From a checkpoint of a small mixture-of-experts model trained on Wikipedia.
Size: 14 layers, width 384.
Experts: 8 experts in each of 14 layers, 160 tanh GELU neurons an expert, 2 picks a token, a shared expert of 320 neurons.
Training: a variant of Muon for the experts, 11377 steps.
Below are experts of layer 5 (counted from 0) of a mixture-of-experts language model. Rows are named router (the router's row for the expert) and show model dimensions 0-127. Each number is 200 + 40 x the weight over its row's rms, rounded and kept within 0 to 999.
After each expert's rows: "mostly gets" lists some tokens that are sent to it at least half of the time. This comes from a sample of Wikipedia text that the model never trained on.

# expert 7
router,187,148,156,216,148,241,167,189,107,178,232,182,194,178,79,190,199,164,117,165,258,237,205,191,244,175,202,265,198,233,203,240,253,174,156,236,175,221,224,234,276,202,152,195,166,166,161,204,176,162,205,117,223,257,245,200,247,196,264,258,198,176,242,237,248,207,190,93,294,212,200,172,244,283,233,206,155,203,199,197,175,217,198,185,152,266,170,157,235,187,195,190,280,258,176,161,193,206,147,163,174,194,157,207,196,185,236,210,211,267,212,274,162,217,221,208,155,174,153,180,126,219,272,225,164,212,178,276
mostly gets: "=", " June", " September", " January", "°", " March"

# expert 3
router,188,149,236,192,194,145,184,193,206,217,167,187,218,209,217,227,206,221,204,149,177,284,192,299,124,204,237,188,219,153,186,192,207,227,155,220,170,190,276,191,142,217,134,199,205,214,196,147,260,166,166,196,155,212,209,64,189,204,222,152,111,218,216,213,215,255,140,259,141,167,154,219,167,169,165,196,177,213,200,179,262,165,196,292,165,259,261,191,181,197,204,165,236,193,185,237,224,156,206,243,220,154,203,271,217,236,219,297,194,226,210,192,235,195,258,221,209,149,256,168,174,153,160,247,229,250,124,207
mostly gets: "|", " \"", "==", "===", " other", ";"

# expert 5
router,201,242,105,175,211,169,198,225,187,152,242,192,176,218,201,215,186,217,257,215,212,170,249,169,143,187,258,206,204,221,199,143,237,190,239,205,284,136,213,160,191,129,216,220,224,159,231,184,104,215,142,254,213,169,180,265,138,188,133,216,209,212,157,178,141,212,202,155,148,205,231,203,247,160,167,146,246,202,176,236,148,219,206,215,239,204,167,215,231,187,172,214,145,152,165,277,221,156,192,182,273,260,228,199,189,171,151,168,218,193,152,182,230,126,189,162,216,259,231,258,276,159,76,191,183,190,232,180
mostly gets: " |\n", "\n\n", ".\n\n", " |\n\n", " not", " c"

# expert 2
router,186,184,157,221,163,199,190,205,206,175,260,233,194,195,163,133,239,215,211,219,245,198,173,187,219,229,117,201,196,208,293,213,281,188,181,226,197,167,179,244,196,157,176,175,199,264,190,274,202,263,284,206,150,248,185,221,211,191,180,157,154,209,169,240,215,142,281,190,144,214,177,183,133,210,154,230,183,217,189,228,268,230,218,184,188,110,127,192,171,186,214,186,172,260,247,127,162,223,248,195,235,170,215,169,183,142,131,210,230,152,199,194,232,167,184,167,223,203,271,183,244,175,179,277,193,105,220,158
mostly gets: "0", "4", "5", "2", "3", ")"

# expert 1
router,215,186,233,221,195,243,204,255,227,254,174,99,177,161,247,210,223,174,184,261,143,123,235,215,236,235,257,231,199,246,140,196,165,262,294,89,218,156,158,221,236,236,216,211,197,156,175,195,210,233,194,158,176,166,175,243,236,228,220,235,208,226,277,154,242,180,211,237,176,185,202,178,183,200,285,207,275,148,171,159,218,251,217,143,247,154,240,245,170,173,167,241,192,155,201,171,173,142,205,212,125,197,175,190,202,258,211,151,185,108,223,173,174,321,152,212,173,154,229,155,207,181,204,207,200,269,191,192
mostly gets: " University", " team", " School", " States", " series", "ation"

# expert 4
router,207,212,91,276,184,157,243,173,255,267,226,228,199,175,259,206,245,182,201,194,224,226,155,140,199,166,215,216,233,217,187,259,170,191,184,161,167,199,89,188,164,197,255,147,178,202,209,247,221,221,211,177,192,265,146,215,267,171,99,258,265,210,270,209,191,199,277,250,210,227,228,244,178,240,200,179,195,232,213,188,278,237,182,208,116,129,244,224,189,211,211,192,301,183,161,184,177,237,236,220,170,294,175,238,190,207,132,154,184,191,212,127,206,159,192,142,185,234,200,201,193,193,264,145,263,218,155,139
mostly gets: "ing", "y", "ed", "i", "o", "k"

# expert 0
router,211,213,329,188,243,225,176,196,241,163,174,247,215,230,211,234,155,196,281,210,158,166,168,156,165,131,138,132,195,159,260,205,130,157,217,226,214,283,209,179,187,161,311,178,259,172,203,137,191,181,200,331,233,122,216,186,181,176,201,177,247,163,121,150,183,193,118,234,184,245,150,252,157,165,242,148,179,197,184,247,156,132,182,201,282,222,185,142,260,235,237,224,146,196,166,212,229,223,283,215,224,193,242,214,233,204,233,192,218,256,239,197,189,208,193,254,177,203,168,232,218,311,251,81,152,152,200,231
mostly gets: " and", " to", " for", " with", " his", " that"

# expert 6
router,216,249,205,157,230,208,240,154,202,228,127,257,219,190,245,166,159,226,212,214,220,190,177,240,276,290,166,163,156,164,158,159,126,178,179,198,170,233,192,188,150,276,193,225,174,276,222,232,244,172,234,223,240,156,183,198,174,225,226,154,234,172,177,227,148,204,210,231,270,186,245,182,260,187,168,279,184,188,290,160,149,194,213,204,199,188,225,211,161,220,196,190,158,201,302,221,196,272,136,185,176,199,211,119,178,170,261,229,135,213,152,220,177,194,202,192,264,259,116,231,196,177,194,184,238,215,266,161
mostly gets: "\n", ")\n", ".\n", " under", "′", " de"